From a checkpoint of a small mixture-of-experts model trained on Wikipedia.
Size: 20 layers, width 256, 42.5M parameters.
Experts: 3 picks a token, a shared expert of 128 neurons.
Training: a variant of Adam for the experts, 9052 steps.
Below are experts of layer 9 (counted from 0) of a mixture-of-experts language model. Rows are named up (a neuron's input weights, with its number) and show model dimensions 0-255. Each number is 128 + 32 x the weight over its row's rms, rounded and kept within 0 to 255. Numbers have three digits each.
Before each expert's rows: a language model's description of what the expert responds to. This comes from a sample of Wikipedia text that the model never trained on.

# expert 29
Description: Mid-word fragments
up3:142128140139152127145134147140110091099117128125121125063183131109104079175110180069117105142207124117114113171110180128087176159094134096162139149080077148163114124119141091101141088098141154111151129052148072192107107102129126122117119171172130105119153140169097164160113160141107070182173132127153109067137124167114107196147133145121141112103078098081094189175090094077094152133169117080105141122102144129160106157154099138108192195133149150079122150133112166075128151150108140070110124104079085087165121142131168141118146079137125180120156090145157114109065213148153065095111111151153094099144175155088155152124152213088082104082079109118090160128162119130096148132066140205111126158109158109145167110139095154168137185148101124163147075147123109127158129135125060
up4:150132102129138153117172114122107122103110122146146060144173091115178160173109121162138190113082146052130146177091085107093065125145116146136100112094137146156198116095109157135067148135111093133163134086128165193105160152062140105136174155102092153145181132129175143147126171113111134145179161139112093130125105096128121095154144085118077129096170097154147167133160090140163147095115130077126066094113134113125172137158089118120135178165146113131113120074156079205126146138168093164145152115128144207117136135115171172123134179122132186020122161187120150144117150087187172133151145172088115105198121116198185119108132115099083138140078118184118155161102102084123138142148144108136131160117104106145082069126152138142110149079183073090148149121188166086107079147101090
up5:152151117157129110172141121175134143122082118107097094135156135168090121138148130113131138173133116147184120176005148191110117058171120096104140100107182162110174074110042143170114164085130094154116118107142149136159124175098123105096124121108155132050131122159117115136085134101129152080099136126078150153098208145099186169164125121171121113128143152078158079096119173111098084098150228192156146132159073119164142131082131123103160159148169149144094195112109118085131171141115148128138104110120160148124122168136155149138089132144083069148091079113120129105119127173125142134180107155121141131131164149167091145172130145157113075113117159096070123216174130117109179206140140166117168170122104136179130110160161077117104117126160131164078102128146095134172109067124141
up6:142118128125107136103186148119119140122087144098082119168186155140092168141105084153080169111089137112080176145095143091046145082133150109158174095172081204107121070162081105157106173111155138111105118135165117121141125118123088080139077148107068128146122150182115134128153208089122113163074142085123121199176083128111150079085084088084137131129151125148132097142129141102158129074098040102166081103161159123153135174160109149112142122135139220143108129074103127098149105111067120139132109149147132148128133144125108142122181067107128127166110177092166164122105094134169166141181082090109200129106148110212150120159077141155121130178170113147102123125071121119165121090151091138123171142154131110142114086148128136086133155111176141137207205132123139144122086176137155
up7:147158176110126110165103125145103161159099133112147118092147134166128101081111101180102112176178069125037112162112114083199160124125102134151120138113172113096148156114117165124073139123113145115125166137068101109147091182137163087163140167082178044172084134132149098118118101164076113066184172117150119100118139129085132120168146124122099104133155134121093102116119087150113140163127080121143068135051111050136121098100152126110144123140127084162155123095161099183133136120112179099135124161165091223110094187113131136078101163171094110103111149110106091134055135121107134089106129159207164145107196080154073108095118121172136108119116148089136110085115121117144201112103152139167137125131052071120148103139115070114118140131144182140144105079110109124185107143149055

# expert 42
Description: Adjectives and suffixes
up1:094081146132123159117159115138139116125063125155145128099104172113138138162127164125122137108151162153111159122124177116095132086103096112126114122143136119128157121178105111075148179104208082051155100054147124149134197108118144101151172080167082077163093102156118025085114079118135136123138065149152121134109075115102148169069069124100126108070128164135118130088128181084142127098143221151112133124131084167142126068154111147158139131132125138181100124115163120148174131117108151083129081126130155069090094163126079137126160145109100167067158129123136147106132115087138102140180141100165101107159174097093125144092042106102129139138158142065174179076126088143149142127133179072079110139088155167057094105100167138116185182085071161089122152102142101124152163127140141
up2:105114072134140154144123054101101136189183163149150085198114197080117087093045110153122165089106146077140098110148143149157154063107117128141131082145137189150196120145141098108170146115101159111153102104101148045185138133153170172133143189111094098153157128126156129107151112094133073107174113112155109101186135108154098088107078170116158158089120124138112109136099114154108106183101099181151072084150145144135135130177155161131120133127122123106160105128156108178111127078186118091199156109145153184074114099114149118091093119082119142107146149146163137219142147139156126158111102096110182146080135114122129193098128125096131115222117103147109084165139100196178136124134153095102166186112125120096101104102165124152092137130158103163127110169126135127152081078129069
up3:209114121125087158112142128168129124154159111161114127157110021119134206178145131105183150089125131154136152135129128152162132140101150101128097125113115140169153121123064156147180095182106112099120114169167124162133131143057109174151125127044159081117111184056136120165111075137023135126153121131103073084128091161110105148162148202140134046130143125139196126131170098109094082130138162149084136138145116101166159151137107174124080130160183111120103128115153092094109147157132152148135112100177092108165171139129099152124132139114125154131134096152173152079120115138154144166096155121147130124149117089085106137137169071155048095157164134086060103134091123108193108134125091115151117141115159118102146122131208059136169068132153152087079129186115090103105134084144147
up4:120122150125156122117144144138065179158089187132127109118125146138136137107107063062180105119191093162114103142087192127105123141208144191063132184125089204082154139042120184142117126121184106146114147051114076158163120098135075133133087109175135116131126108122160098091101092117168078111152125143116140081088072107184079183146157111112134126154134160159159093143136083125192111162086112095175130188089067172174105121121123102151162127164156156086060133126155143090118100115195145065124153147089101098117123134114120130123157140128092147100168122110099128145091154128183091105088138106161103133145169105139172123074114091097139128149078072094087167110153126124178139125131200110148149140120101165110058116093126118108089157141151109122100170128159104142151130110172121
up5:158106117131127092138182095149118151145115097135149154109138111137085147149081092160154089062148104128066145095080178160102105167159129135114114165078076157109129121074137105190163103100161130152073144140151153192114130123139082108079062082150108143085102087191120118142127142120144092157140113136157146134114149096172090178152131135116133151084108195075201089103135048138162064169101111138126147111084114131144113121101130120066143137168124164091127116148025129132040092109141126159114090145111118148086151104154154107124135099092168142188164105189127126126164068161133101181086105128095143148135138128162167187172147149119141093123140143061111141207151172110167080136080121175202125162127073153107137137152127129125117139117142101156111131131116062142115138168075165

# expert 43
Description: Discourse words and mid-word pieces
up1:122110100115130113117090115092098153115143126145092123082156159185135158134092104161114147105171086151159130139171132144086114067138161183123112180044097167155110075104133159108189188104101135152133118124190077144129156105088167146118162066079148120129135111092106147131116086072122174128144151129184114122134069107095143145136100060170102099145162119116113151127170138103138148108133130108124123146069206121121125097133136149072082097126179136127068093164157175116139099211086126125099196144196109115148172111148139060121074145114142145169134117168108139217138110116123135151062154159153081123112194149131148176142123062076111124156178153115130210107146101127118156113127141086163124178112159157131137171172137127162096127110113182079167118159082107128175176142117111
up2:153096152117109133132144101146109163162087185098108117137104126093086098123126143175180168110139167143128166127144117097069133183137097108111125121110143102182121139063107094148130100127114145136092185106173103115064148145154148070156125153114136112159139133113081119188166148091129127125157142129186119135130105055128159120120042190115154124111162097107108075138136138122145046119130160105159132180102105118126123129114165171137118221150108096085121214115088125188100086089129140157103153143172098142092095120126119150135115138038092201102104154070136174165163140091120124177080099078137097166098138142110136117188172146126094127154079138144072075106187130122179066139073115167172159115109132200101143136095147109113134106095088118124124113075158071124106169085162106
up3:114135103111098124129121132116098126122125087122117159112055172129109121137094130158129143086189114075119105154072134123086114106104144143125032066077126145104134078101092140110165143098074105156194171134094162135156112139120158134121080130183067140142136091105141089182135084105164126090159210119065142128092133059119138104185142125082154116064095133134164080155099140137090078129072152136136084134123157105104110097064143124140139193132106163133082103144138107178120111178159153179118150076084097066077103088133186153160149155094073099170197169127110088125170097139182182114122089143128156151139131130165175109146116176115063148109158105141109180148139091151114130120120099092148129157083096200098147131151141161086131158151164112183127161090121096108118120121162099
up4:186113189126135144125135138134096180144114139123150140178149087113135100127168126076167131082092111147082148147150127190152098161190156178102123149116098129137133064100156127157124098200156130207107117102107180084121156136154095191133059126138122102133179122092175131183132117101091103117118087146150099103080140081147128182112115136141070103105150125068150135129124076201125135172130108104171140070100131163145062172138158117070127092139127080096126125139151188132156182102094127108113080136131176097107127137136151134144111110122149088092191094070158146138100119084173117116154105123144178165124162095127171151051087148144124110132119126079173137133147169074148093070105135139134131164075072128102181105109188161106143119172182143067109119148114109123076117178054120
up5:072100124141132133183116111117112212192110152107070124154132124156158113182128116176097108152139092130076158104181142101127125161118136144133127101106103113088104163120121134147145150191102199182158054100113140145134131109078145169144170131180164109182155155181113106097172150097155117133163164117062109139092142167111144125081121095179136109157088139108106100056133134142135145102148119077172100142095130111094149123120138198152166124095120136132027158128149135110154076150115099127134099085120172154066138148141114096169151108096139145175102095114141122121169162118076135141180054116111128092133173156099116141160097046104111128070122146123103202097118204108159162135141138180189162113166127074154107130163160127078113118157167157118101146135081063155139074161151145

# expert 27
Description: Digits in years, numbers
up1:115110169121145161198145142101095128101174147109116147138139127076164147178114119169084107097170113082099175105179130114086122161103144130143121140113125150113121084136131175124120156165049142160138110104173094115120143069146145165125157099088090083122175102156089133147103154137196137111130142143134156122141133113154064128085100113157131144122167149168116188113166144198077190113106136134108130068126124116100144119125183100129101174126093164107121126083134043122108201144144102084130116096145128120121130160083057130187098135122132126111127123120138096076143106120201111129118135085184168161157195130189197151196155148170171100145129098185116088139078119102132150166162134070144145137082165189019121105181096144178130089119116160138105142167126122083110071146130145
up2:176120089166100123109167125157053167145110111111109090185163131124135148159145101096109156194204144092114066109064098108132129096154113157109081072163149078094126082169094211152082142168090108208133144113169156114103116095082079105188097114160112151157145105103126118173179105123151116148121160156139184155132101111165165166162107133144161128151133164111115159124128074073059147123140159141124130173152136113211185068150088080087167154129172132097101156140165122066114149114164164152130117081085155134114172117146164110131118158108098067173092126131156137100153092134114168149129124172092144107120167154102119137110088102124098125117143167132106096101157130098118184125155156109124168200160162101108079104102119151104075159164143077139103062147143115092109173166153126
up3:135128173095142132109126148123150128066103112125108111144087148096114080171135154121116095140137093225189147105167153125068050122105124142141102110096088093075143128051098101099086108154173165128191088115159134109149148151118096114140147028088127187107116144135118096148163159136136101119171175156165163126160113134084144144151120134186164085112144189102157112079150057140076141132143154120112161143115110098133124083093183138105106127088097174054110123150077146155139135092172142150125128117126156131126188125131198089162067109103198122066150104083127110102106139164139116128156115129116139159123181105114194149078128156115149131129129158126100154116086110137136129095112167090135127113061131143121149146173145050161142132084159173135163063084080103190115128081081158
up4:165114114131138152084150135123075138116163101116145091126113142159133087134165096115121152103103070207094137156143131127150101097154113113087102155157135118130096096125097089155148089140163138218153175121144143153126074124055107187206169152102115107210168087140162077114114102156102120180137112102130170140111155138199135171180137141109161131113085115108148155111140136098167138209113124122155128110109135121200160082099098088116085132149107123105201104083145181129115154093161087141104116112125134094132116178113127186081099138114144150131212152136113041129169166116153074134049127109155098174140150125145176127121125066106102128115104091129161153159114154134135112148097109131099147094176128108131131102059087129081083088159082094081186133114168128146044098147112145
up5:081068106141129117100130094121109113128151086105163131165170095129170125145147149119161139097114144154144109120143136129114142162104121092141156113123179141093149145191113174101101150114171146163147048130134160183124153131082112139165156093127101087154132153056091129078152108140198134063109104091162123059076190118174146129092082108166113100136143082116092068143142191129091113179133100160084059054130098148181170164118165143060125086143153122128175120113106142105104131162110091122114169108106112183082131186138178159199089140093074136176144120102119154132132133104141098143140135146154144140170098094075166117116068139146157158122159103138154155159137087119061142113106216155141126130154135086092132113155143124152170145078128169093182147164188116052105167114094147

# expert 13
Description: Place names, acronym pieces
up1:105099127135121159156146145155083144107145081116075141141130184105138129159107140121110186134131121098104120088104104115145138202117137151110124158091141072138182121087219095127124087121157082109166180128065122127078133102095126126143145132118125148144148111117131099092108129184124123118094106121111170140163093143121123120188084145138152146145147190149177090064133145126138115175091118155127083142093100112091151115074146138164070130121150164099101112116120123087169134110130083180192097174118138128092089130154147101051120183121168147062169136157110098076090096129116112169160128119124120129122133070108176146114123138140163135159082090081186148142120146091200100109070139108148211136140150207078047043086092129138124230109092167131148142116163151089115125087170140
up2:075094140141135110205112119117134093085126163138106152136119100098190144100081154124119118149131101130175145118147167152127108126089109150111136079144160136135094149161127231151124107080138106130099133064129082123109142080116067185134071103103100111150127152108133104091125126086070125186156096128084155137123139120165136115143082132108158125077136185162074112147119091074138156139142095156154167151083203147092121065114100097162191205113132161148133132127107125073135137123127169151177106159040147065131134166088086125098101133155159145078133150145165130154126144177185180154150087121108063166132117124138117160122091097107152122124166161123150144187116113111099171181104141140107185150142119112117106110185076159110155108176186123138112199163172088066148166110097073
up3:155113147106173139142095157124113157133100082148092120106118079128117109113151112083144193113171114156069209134130136171088183112149128149147113087060128065134126130113124113134113080089122109151162124138196105170050152131117098164163095099181128161120087135139089168171141097188125093168149095110123188151163137145156081129183109168129122089081122152106104121144137147084145166137150176190135175069134131138129115069110182131121129122119184100154140166084107106084112156168152100090135073095111083153136107120093102114120131211096142070084154147152138125130122060188139126138104121096179110144116130110101203149148121214149140122088158176125116121106166142035163140074163139134133062163128124110114089098116154166164141078162168104129161179140103160154103148108117104
up4:074092130079119104117157155157101117184126145131152142107126102210104109155178137133110088102129112142123086117137074157148111121109127103090096089095107163190173128110101123089105116081143133152134108137134121147139136148102144120162128084082047123142119117100114154170097097068174095088078132160161116127122111118120225114150123167130067136127115122090088176120169122112060119111148099188070051077156138095151097118126117093109118097138157188176168138108149137144110165159191178073128122179132071157117158138119143142121111091103124118160179144164087145038142102082124123129118097139141098154183115058123080118076086163048182119121080135135145086130123181128133097124160146165135110117093156128093103120103122170104132186117150157173131155162071106151145078106046119
up5:135098162130135162187151117151085176114145161137185172141125164102151152162131146182076104066225153091127148112116159127142150056121093152091124075186096160120099127145131156098108105111098148112146119176170155078093155099134134100193124146120157155137147110184178051156161164093113090149137114073149086126196118133091112124112119107119080106100104109111133115158217117158088153109148120110098115082095137128136103118162122143125106210114139111117134090092148114121143120163112126217117100139099134086099069155060072138031157143125110163095088114162112077201123191130126085168144122106137170134128207114165094133124153094114140124128119115103074112104077112098163174186117139141171079095105111134152126112162112077110155154132126139099160121151120134121120105141126068

# expert 47
Description: Nationalities and name endings
up1:125163094122085136162121151127144098115101087163130067136166112166153173132126148075129181127211150152189122203095131153170114132106077164123078167146115167102093117149155131136128146183116135099220140124140129200096151128148148057179119092131076121083152163145091104135089169120165135135102122026124167151149128109135145091080174123150106112143103136111189110120140082117100117108141171171032050094118121085157109108164142130135143181136158133138167126136062116114104132138075137117099184129140107114171102118056111155143116154099153086146133093164117178160077165126115136132106129090105116162100107126087076173181115153108106167158174188148109111129132110120132136065136186053114134136100163119143083123120137128070085105113145128122106149057156152145148155112108138
up2:152085140109190139112154129169144122131178054095130160146121164057092166171144116167142151135127107146104096106173144130082150095141200135135130134121158122176154163103119100085142146190147119149160159146177138153186131129120104146152112144102141113131081174143140150086096109162165125127115068173122144174104116099173131146113159160135086124115127153121074142070170173119088140119149124144130076148143068147162095116104176096134166104141083171125109146085149095090084164203178075160105121166076067150151107178081142084155126086133170108124148116151029141113177074112131154141127133120118171129183142078122132120153151066117102176078047117157148153141183155140197083164148111160202134104110089128093140192164160150130096079118103116139108180126120079152148132136130143
up3:174135134122114142152177181126105111083088085127142117157137088083207175138149134107086099115109137100119157155085176124067131146138101157178142142134155179144116156078116112076108137121113128083121150120140123154101099058174116132106142117165175114147157086148125137108139157127178056127104146163081134146136046108095129123140180040097154065139131120133116199059206097157067134120130179194118133126137109135104129059174129149118199165077089041095148153121057131092115098166129092091155093118137088133140134121110118167146097136123140136132133124168170175093115108132137137146122132174164069154129140074100153090184121094136124097148121062121076110167111113093140078109172094171105139091113121153110071098160122149129179140094087149111153137138107105177160102092133134
up4:159145120123126133095128103102144149102117100139166110138187126152142119120174164168161108086142141118145164162062093112117092107117095143145115170169081151172132183135112127138124105110158108139111056082161086158113162119131136173068140180093029133160112086139146174134114125151145110139115077167091195142102168128133110111164101127162158075121137084119149155084166081108210106138121129131145080179133131074114168133093085143086116123105107133142098125131143125182138175128156133096163092158127143152162090122087142070128074060134099115142121051160068091105111124132123082086160086127155144109172162121086243103118140165146118173097076149162181086168133104119137161131163101113071122137164148170127105125110154131181104133089087125154121031145106123175117177102109085
up5:159132168111148115109104028127132121108137107156129113207145115115106084216131120169131112099151122087093087165121145162098123174151131152167119111159102144179160108103126066092141107117100169147131174112104131154132112154130122155176138165065125113140121105073153119181131133135193137067109133156180152086066106096177116176118063080094131119133129176134078078138130063150122132098092145141126065125154074101105156141141140076146128145162181100103063116154164135194153155126086072135093132176095117125147102141130067162143153091161090104158157142134165124071108111102091119155152143138156161189091156146108117121100133130125108104105180156161114104114109134168107146088090154056117107126166068144139167135185141109201193204103142116141078149082147148164086134144135118

# expert 11
Description: Capitalized name beginnings
up1:100115110137132168156145156119097139102127106108112151190087163161154138158104123156080205143170131134157159150080235146124128138126123114063104122140099110098149125162145152167171172083050091144169145133122138148094131098177118106131084096117082140181117141123148076119101122120091149118151227110075142096096145176135122173122102112172167115123085142150133171067186077096121151114163130127114106141133161176173119099082132189108181112149142192153155153147110074064124124108117095105115113149108136092062161110176134138128166148146124096123127075159135099103130161160104140115096141118116168144105206137172123175080139180161080123105157082138113194153131093120162101119109139119174188129163146148135076092062095118161077157100167153130130182119167133143083142107197137
up2:109121129092139118133134155170098127099114170085150127184108141137106137162153071187134117110080095070130172171125109093109169144126173125115106116151092141078080143126169075153158138122107114115103123084144102138109148099098163161102162068164117122130129133159112154187131103132100134134121163174129102094177161042090135173141134130120145178166150109203053061176144145166121152101126170085160110161112139146193106059156174125117136147203172087151123122119181081150114200132108097154091135084121112094063080123097152134098183178162105136152137169135106159105101150125179182124087120157150120127131042168203155139167114103124163111100103117103061154089123132097066102146098114158165107082080091134127120176104110175131120122153153079107138150088136116124168089113160100
up3:114180098131136122127142147076137084085166153161143114166144107190153104115111125113168130074147119145153169142115117163179126084119128150165116164101106190137094059133084124064141111128164078146107125139130112146104113113150142104133080131111111110157152133146074132138195120066099134120118120066123180164134114111121112182096091152155197077143170126173143170177110177114202214160110140069136131142116145134158145120160119133129114122126125169096136143121055167105129137141023113097148117174114133090144128126111098113106162148118151117144100123105128175217141139118181092120171137159143132159104139143125199116163117113092065088156136142079137161144114134144183155125124165152173167143086094091112150178115173151167128140150098144094201196135184090095136196053078127
up4:141131100149159151174124105185138116162155165131140103147112107124090129168131160156115130140170149053145174163127128150124071120164157138081120200074120116063154088092143097104131112103105068157152136145174092149068138080095135188098140140131143116114113065186132133127082132131140124128132149132089122191109139150141107185139093160190093134211093204113161110158133143106091122115093137107139076148152085156093102105121160112129154159122124073195089147119125160112151139104086108185102095140103143101141166145058122079204132098133103118113128114144122152114141177193094133136109089108138102107143169112101124076126125163108073067095145172154073178103092157079120194125073122173139223154139124156137113086133107126145089136109132110154132176152188129196107174121086100
up5:162157106123161174132102139149143137088100119084146115165113149115109064208107130110087137127105099129172096170140099094069136117133110149113126071069114137138086145081088128108172113123185064107090111086085070147120087142092161117141114154121109155090132172113151095138115096159104086106150064142162154161100120114127116121117107133111112078130168136086172104121083077091119145133075148092091129130089174139125118162132137128155137112131158134169115100117046138032114183070121115140111093171118127103160065146164111147107113163179044178119074099139077179148136137100145071108106107144082035137106162163171145148139164141138100119144143133139109194081135135097140192153133105134176110164092081163128168160092166157147129201131118165158159107188094122118101098134067134

# expert 35
Description: Space tokens
up1:154079117104075136179174103152088114129089146117230124151159161149186115134059154124133113047130099160136121218125139088168081206126145151128149098141174165116053103118107156110150120105126169099112144078114136116183143086098123158159106077158155126197083152108115114146149134041160149097120083135087113100119104133094083123104140181142123039130101077161141125152165129122115095150123082118151093059078120120180154116138100121101113121115175120119141125082142093140152168136108120120123110184105134116132125153118089116154110100116042139121110151127111093111117153145141115079155117162156057129154100107131132167114141182109149127146186146138132147148117204145104095142097104153129065206185121110127111142099120172188080122167102126164108186103157110124140161101100141
up2:125112122123132125066119104147127115141057138091136109135157110154095115127093140190075154146090060142125104141153144061135163147125150132127109210185117159104124101114055163151113132105052114202135156105084179161104087177152172102103156127108136099171158103161128124101156146116084147141180119138161098111136173122057109132145140157195153069116127182125132156078100072222134118147066181106121115173132118136162137141115153110105117105099180067139076064126119125123167109128148140213206154130145094156121131133126183169112162094129116158119126147152110114135167131124172124136033113139094104109106139210138078084125147114072114097161117085098125119117094116139114179117104123150075165137109100161130094147148154082146070124160139086120124127158129150094078093139136117
up3:151135117042090118140119124142091100108095138119190149091123191128131142143074112140170098109166131177109096189118074140163075121124154126121131112105132175125097106148131153122143136124142069136095183123110094101120103112087159103133118167118154082123097079080136113151155142143131108108125104081216098120120112125203128110189123167133133035095126123116170128164135084115080077088156092125152067145111123107129193101052177154161132171161119126144112099145162090077092159208124127125120126120159117164148136129111168110102062100104120109079093136129154174097117124062177145099123126110116120187174135151137140124135147178120137048152098092171125130135149107175135134053132112099068130131161070099110196145106113156123037146141094177150151185151107119124101111105143078
up4:128178152127128134137115117161051143083179145114089145097078156104155084105140103093123194114200129080117100173052145120132157145163201147147144150134169110144140112111174132154111078053075125080107168117163079113089128162175145131143104167110114133131152124113108151144165168160085156224045098100154145122080174145178080174118148148133134112135097137134103110098180166120151122174101138088107150134063165173149146107129086081105166121128129103141182176087098142116097174176102149209102145097119155171123096103080125124084168166075099095089118123085129151156066119144185171114140126129070177130178118091137152158128107161143128150117142163059097126134140132102147136137139133116122143098128043116142083121152119120089127102148105089131075129129151098127125119067159145
up5:077131099113131136140134092128124119143126142146151117150081167073109145133138152188082118107097147037105129128168083109156118152135137156116066093151157095167199148145109083185121114126141128129125148121092158119139161066102171132147161133081108196170182138162125073132100148096105116176150156124104127133085151119160119183151149122112109169149151095129153119157191202115157120124147184135196099177112094161117231059125081135119155162095143207122145120127136123127157093082128127156097183168136142104132115119117133157074157133131079123154121122139164129082157159152109100144179141145105063091117133137167134103111139052159077144054060119129094183086081082152132122143125081128163232120132123125109133113145134142083177103136156115112173144140155098161142095123130066